From a checkpoint of a small mixture-of-experts model trained on Wikipedia: 64 experts in each of 9 layers.
Below are experts of layer 6 (counted from 0) of a mixture-of-experts language model. Rows are named router (the router's row for the expert), gate (a neuron's input weights, with its number), up (a neuron's input weights, with its number) and show model dimensions 160-191. Each number is 128 + 32 x the weight over its row's rms, rounded and kept within 0 to 255. Numbers have three digits each.
After each expert's rows: "gets" lists some tokens that make up at least twice as much of what it gets as of all text. This comes from a sample of Wikipedia text that the model never trained on. Tokens count by the router's weight.

# expert 21
router:151118120114146124143114114096109157145140143125054086119068104110133175162151105087121039112159
gate0:139130136112192141046131133125071177091148131166186134119084153119161126135113120093122208154098
up0:195127067152145136133177126090132113113161168171095120115105121158106154179117138122108122141102
gate1:136158092173123087131128186087121113105110144140120103165115123152134115126156108115132072124150
up1:084116139148162122111119071083163102100141120126123139105094098138097180141148132146140200163135
gate2:131123131081094115132134134168114144119139133151144138151112206144154141212141182089144184146129
up2:092147140172171155164142020143132072119100115093098146150080142171143132165110131177133084119139
gate3:134137193135206134185147154093077140143077158138151127167112121158153165088117093122117143150125
up3:157138138086103140135091121140211194114138095154132141105140155101060109164110104151130151185111
gate4:154085153134167094161175168124096122118108127123157162170149092134136078108143108093113096132133
up4:135089103091135149153145109150145128165147084134149095132139134035220088137110154150088129124150
gate5:139136132140103091114124097088167124075078160152144146162102082132152100169141097085112184141151
up5:098121116141074137091096112110056134172135056116093128121123195136099143099119120155092164138050
gate6:175101151138189132122119111113123133107109037162163144045146093129105118149115130175125163118158
up6:164115130097131167154139111117108132172136127064124149128157130077138102170133096123073098094007
gate7:092119101141125180125119076124114165144130090088096139171115157159111076125179078163148105111137
up7:147163130115181134140135141104150107167051147087169115129098132162126193091101115083127106139124
gate8:135145115185051139142148075097126158129108059145100095092188130078151163103067120129137115096184
up8:087103111087126147108101122143144083136158152136057165111150157075103146162121159148100175199136
gate9:113151078144124118134145124126123166125148116109127099109136132137189118114153119128122119104128
up9:106098163107075093109102130070123100160089153106158157120030122126120153113102154153160085087139
gets: "3", "7", "6", "5", "1", "2"

# expert 4
router:156105110139149101139156147181117125165112117130162114106110109111131167164111120126143150143154
gate0:149136082166094114073129147100123135085163148103093094117179100111141160133175127155147128135135
up0:131100124198119096180172116109079082204126118084164104178153167128129133101135126174100163126125
gate1:182133146163126142178184110114161181192109084109105120127110089081149175155103105100182126158154
up1:111132111110140150097162183144100175095131089194156132199150074164172139120086191121121163147118
gate2:089107153150173139128119211169128100094101087122106173134100092085132170116058112065113131103150
up2:152087113128122135163064141136105205172088171049123139105116145183149115107103124183113141148120
gate3:121151138188137086186136174126101175198129147117144079120136130084149120125129130140134085150128
up3:160140163156035164157075094087116121161111123114136101125171128024142133085178061109208156124132
gate4:124115094100095058094139178097151145095123084114103160161079130147193101151131200141151094161185
up4:130096160089120133137153170139134123114078134174162120191049082181150162117147199093169123143123
gate5:113090104079146101112126151161187062102128052122128134069074162128050154084106152087100128098150
up5:136123123165158129176159187115051149147159142152116103193080128080185148156119103157135166152166
gate6:034145140131086135115124149090157104143081144174196061103126157114125132140141123183120137127161
up6:144173179125136188146172125106196127113162165152105134086165091111182064080138113147133092142129
gate7:141170060145129122107198113142147099201137117097131176139158099136108159104129068089152083124139
up7:191144202136113119119123124187107165100110122123117078096108118098140102092102110133181149125091
gate8:171108127161165170108169152115133110136136089124115104077115101128124121097088120047111101165182
up8:031102114123059119126128089111134151107152123073133110177154135093159165086154080186153135107095
gate9:141166154129131200115106106168182142133165123106082178078122164135130175143140146133146157122146
up9:055088139111126077168164151167177053061096141162098138099137144139101103158126161122110169134127
gets: " ", "201", "–", "200", "199", "202"

# expert 14
router:148145127139149196131191149096108102129137123101102112128122196115120116110149127162117095178096
gate0:136201032105176134096167096150105151067089126180113103166063136139169135129084124100147128172115
up0:177112104154127154163202090119163107123087124146118116077114157167099148160128093124140113141173
gate1:119097150137122095157144148152160171073128185143139140125194165057133114096129127147115152154168
up1:050120067105113096113120116143130154115191123151149110141128076096096105139110137129038096162103
gate2:122152104118125205112157160122085122174113166110174102188114138130183099152120155117116115149131
up2:193105143071151122127177162146104104181108120084119172053050107152175154147091185166161131119169
gate3:100170117147148116080177119115144110150121151181124188120155182134122153123053121145096167154130
up3:110152119164106132052121139147024169145081128081151142127161122137166078098143100129182152166098
gate4:165178121076100193094080169138094152129107151102151157118139206175107173129156179149108133172147
up4:158118107107152141160135095118201138109101187133101109110154097165089177144129128090107093117131
gate5:145096099137156116159170132092129082073126116117138098121152083147148151112148163103159125155146
up5:075134103153146117074067113123180143113072197131160124106124166148130151167159179193174082128157
gate6:117080074114161142181122129098141148067152109140153143177081180060163094138134118043126142141165
up6:124125117111165072103172145108155132115081103149172098150158119092116137147161152092122178147153
gate7:135158070128149125143102176114113114172148138134138124144140175144095153182106113116117187132111
up7:103117114054119150114169119082124078110110154197111123140126098088170166166136160125173117121135
gate8:144110103176163126121103142138021148159123123148157134088130188160172177126119160099124160199094
up8:065098098115114114120122127117146105123150122079101173117133113070129097114120145098178146122163
gate9:111161114127094135154095175157104122178035139085137144160134088157164156122161130143130105144191
up9:155127178172150178148084101088146132096166112128075127164083146088076073087124125148091109129140
gets: ",", " of", " and", " was", " in", " is"

# expert 7
router:087175165154123127119124109125057134117117142085095115127155123142138142131140104160099157094126
gate0:075158129114082113159178163120102134177146184194146095185159185139167177073089120155154107156139
up0:103145141149115126146129098097155158158136098194185111087086091126164093126174118105123161065212
gate1:123122107177163182177077103098131153097121091196196134157186108171084084137117078108119176136124
up1:105123095139112144129111144107121163122156159117028176149184125108148079132135125138096179124145
gate2:081131176107164089115122142120078174137122143116158118234111134178165104165145139174130108077100
up2:121078139152102106136189142173137124114126135135045126122098089185137139158093121100108116139159
gate3:144195149146133116112156121105126111142117092147078150084131082110094129148208093141099059125064
up3:120118103110148110151081083113197131107115118124129073123108174140179136093114147164140151075137
gate4:114132163129093158121112064089125132219174117088137114162063154127143086123119103125168097125178
up4:133166099192106140155101125125159143137149120171166098128110122148133126123146144194120124124108
gate5:093181117179141110147122133095079131105152101124140068076110126156206129141162129158146158134122
up5:130128112060102133186130181134141111126118151125135147127116162151174143120190131114161125170128
gate6:104130129133125158119180181163151096119159184145153107152212149131109051111138152149114119146107
up6:091121090176079152177110095097118162179131091156235120166173115103095084101100151179079137098183
gate7:169142163142093086130096150137119145101139117096159079168145194174159115104125146171121143122133
up7:114151125149079108122126154071162120149137172154164143137099152199109179118173141157158143111112
gate8:155170173121095126131119096188178100132163089110115162148147143142115111098085120160162099109145
up8:109143159066126110053171117192078115145155122102148082107118111116191158186137126115167141157188
gate9:081167164114145124146114152197126099092150155116107200139152151156130138111106137147153147085153
up9:111101060182104123104162111194094111108140093118151120065106125168196099098125155160148152082145
gets: " \"", ".\n\n", ".", " of", " in", "=="

# expert 2
router:118106137099113135098114083155085148115057122146125183169122148161098146103171129153168155133153
gate0:094094121116147183164071154131169088162184106076159129158063115168150136148136191103181123155137
up0:120119082119175152078121132184171110155109146175131116119105107084160144114121154084118114130105
gate1:171100090129093120123156078109134087129137164097147124141101120083163145125103088174131088123153
up1:100083121116102121186117092061124063143075144114133074110121095127177167151162142163137145122111
gate2:098102140143112132145117161112179083140079123176100197133171145176156132083096111144117129099152
up2:147150102169137170147169175093025128126137164148106108148123083098129099105132109077102119098089
gate3:074075156216194152126125104071170121137130158125131100164084140100134087056107152126146137083094
up3:106141154115111166127094097102132139073156168165111123166102059109152124102119113083134135142147
gate4:132128116147190176107118133101164125058080141082084089143127181116130159110068120101119165083074
up4:143101135175106117096076092134120144091130087131109136143129088120048115137130126200148110168115
gate5:115130143134141169094090152167072171079140103093094149114100186154106152092144148129164107188148
up5:143119150110140161137199118142133127118127090142136146169133116138180117123103131108128128135084
gate6:128080129055141128146157120140114090133099162148130126095222095098123139175175107185153163157092
up6:188140133134163121140141118134104170134131139117145142147155142108174097130106111130092093155104
gate7:156128136148127156159110131112088207147112105048123101139158133066126109142150147133131142123175
up7:113138134119102073146142161133125070161093175165158130139152058142106174164126118110150116104165
gate8:093188162130143117140093099173117147137101061173081177115132112116147128073104136108152121105178
up8:148119181132069132074085198130122153122156157110163062149108122113137080089179159101147084125155
gate9:143133112146154165072094123150145151116176143109134129127088122157111147146115158109100106140132
up9:135108067099127130086170110164127099110138102122064066146159124115104064128110119118128212125071
gets: " ", "–", " (", "/", "^{", "_{"

# expert 38
router:167081116142085151101089135139112200141107164144146096139146125219137117109109114169138141140089
gate0:153100157162111150075101085069111149120139141134177131210131106134129122127096090123162147166122
up0:159118126097138092096080102130117112127112143068119144111112104046123130072135136155095154107113
gate1:085111078169175139085052123175122110076126099141107117138108193236098131131112111132156139124127
up1:110093134122178133120163096152122144121173106096111147072111165133127143096147080165119145186109
gate2:141148172122128135123144138063077151098153134126145150094127100126082108114108085134136126084142
up2:116148153139173095111130110183131140123144128122175076161118143110188085146149107139143140148180
gate3:179172111097103113131077141117107135147076125094146078116108090189077126096076130156093147094163
up3:111127109148113091068059112122093081162164148147096119098096127110121141134154149068105159127146
gate4:181152131090104145075146126109103144110108083085171135094163155092062135167160095146102116141050
up4:075153152074150050109087069122095148114127167102127150102102204099120106110107130150102122160188
gate5:151154166143152123108094178125113138081138091098144184083125097091157147145133115123136077120176
up5:107155137135155094118126154191131122107114137113120172127103178052120102126124141154095117131127
gate6:077090136193126157079109142122164110087142146146137167158188122117076140089171114146123190062113
up6:149159126145188162160137180161149139119152109139134086137186128167144130158162102195136154133161
gate7:176112145173110100133106147123151161061077123113178135161129111182175134164134099198118069127103
up7:153130147113180147100087123155138201087153130114123105123220095134130128141113085112145085128142
gate8:117131134164150173095141155086176217140123150132190113194154164122084073106132105098127139130123
up8:137119134121117140119142115095090119120136133125160129146140157112105061166174157138092152127132
gate9:174111103115111143168120151172193104064105111114165161145156151160140099084126090206142097088145
up9:134076117109116188184106082061118143106073110118126096160111154143094130165188147165147098101110
gets: " in", " the", ",", " In", "In", " of"

# expert 15
router:148175129087116117086142111152051126073139137071148140143161135112131141081132099156163161115145
gate0:138162084160101145145177139171114094142146128121060103117088136080128191147114112186113128116163
up0:179139130166138152092089097097077109121135166134133131154088153103143072175135085142124162074163
gate1:103103155171156166136108154097141168168140139085126108160105191111108120111142144059157139125116
up1:091089123123138064106148139137083184060108131118153149145226089147098078089071167123121155146193
gate2:152137136106133141143028178138132160157099157128106115096127179184119114054105144075151165141090
up2:143121162104155128127104111134089075124104141090191080100124112124094162119146126141134176161121
gate3:132099114168073140074139128134155125068154161129112131208251165151085189170121131134153105154159
up3:141056073103130077106118098127141119058093162090160102147140132101149162165108077134123107194167
gate4:138130154120126126141162062083027135101125119125149147116154108164139160127151091188142150093084
up4:066133179162100131158102102094094075142118186111071146142122118140111125143180106091162135139177
gate5:126111161067076121083162163128127139076130133066123116136088135140179117120121122093087134093136
up5:172090123179133102127096167118120100095095138194099101120108184093128144130128061069088122109113
gate6:164190126147135175133118095136157161166125108126172149150119110107061138143145077098118109140115
up6:109096117059144148104096117118092136094166157158182148125176118134165142110108173165102168121108
gate7:158141147145058150135136109083047068126133105181131093075191107100163123126147112120130131127129
up7:140151077142114081176132163098126067080097113143080132153119126135143127125137122120108085148190
gate8:115091091082162121151117145146138124102146137115112087161125116083190150134122132023155115131174
up8:110078149108098128197098104157151145183121088158074081070113085130154145145070133129080117091134
gate9:162099156114148164116131110114123146101132136119132133050160133180115116130150152147107112125145
up9:118089148080148154086113087143170109126158101155146123048146064208132115182172148109066117118096
gets: " ", " (", "–", "born", "201", "/"

# expert 51
router:113132087160168160102122102163159095152198146118143031141092122168135133102113156073091118188126
gate0:157111115140161114127189120182195158171116171141172174148091126164163096124170119088117115106144
up0:093110120116134119114133168089128140126118121181129187129107117181161118118199177108175102187145
gate1:125156180128133131141175112073126146140152115132129068168171104132048120119118093120114145133091
up1:128162061204157106123175155088071143165141131095140145128184150116192107147100173094109103134075
gate2:138134029135106114166188159102181075165190147117071134117098150133129178150109144098148189060170
up2:126149119044084180094128149065153120127125117107181113147127053056101124111150167140153138142127
gate3:133144150108085113158127181109130121176127112105140149107166110126175182079133118137141072132151
up3:093125079044118146155128111136143110190135157154088173079137111106113151137215127104132122149140
gate4:137114066192156149114090110114091139144097093128069127129152189153145088154120154162094145152060
up4:078151126179152109112115197113134163101158148120143146125153181118082143193152073105197110112144
gate5:106143118117164077181144139091140133151142098137146176120132117138112090087086085116091098133133
up5:076086133145087172066087159126161142155110131051097089085105170119145116149148140193127085138141
gate6:098096148167146118143157135108165148116119099150109132074158142152083097099172162125106152133113
up6:133084140087137169142117146133177112086102157139110138140141100175090119148183153107110137093081
gate7:148175070136119065091133137111103102125150115103114149098206126138157128087064088173143128088100
up7:131130119106115089201124094177139163134062154164185095151118121166169081118158159063131071117129
gate8:133149129097065070150145177139166128113112143139153107125113083188127145183069128128157143102129
up8:114169120127130128113096143155150169144167124112096137139084121227164139163081114217173060111130
gate9:084129156194080133104085072101137099171051140117117137114075124090073105188136100203166159141183
up9:166136124116161224148137169091101191098140142127122089131117237139099154136156138057069130115132
gets: "1", "2", "3", "4", "5", "0"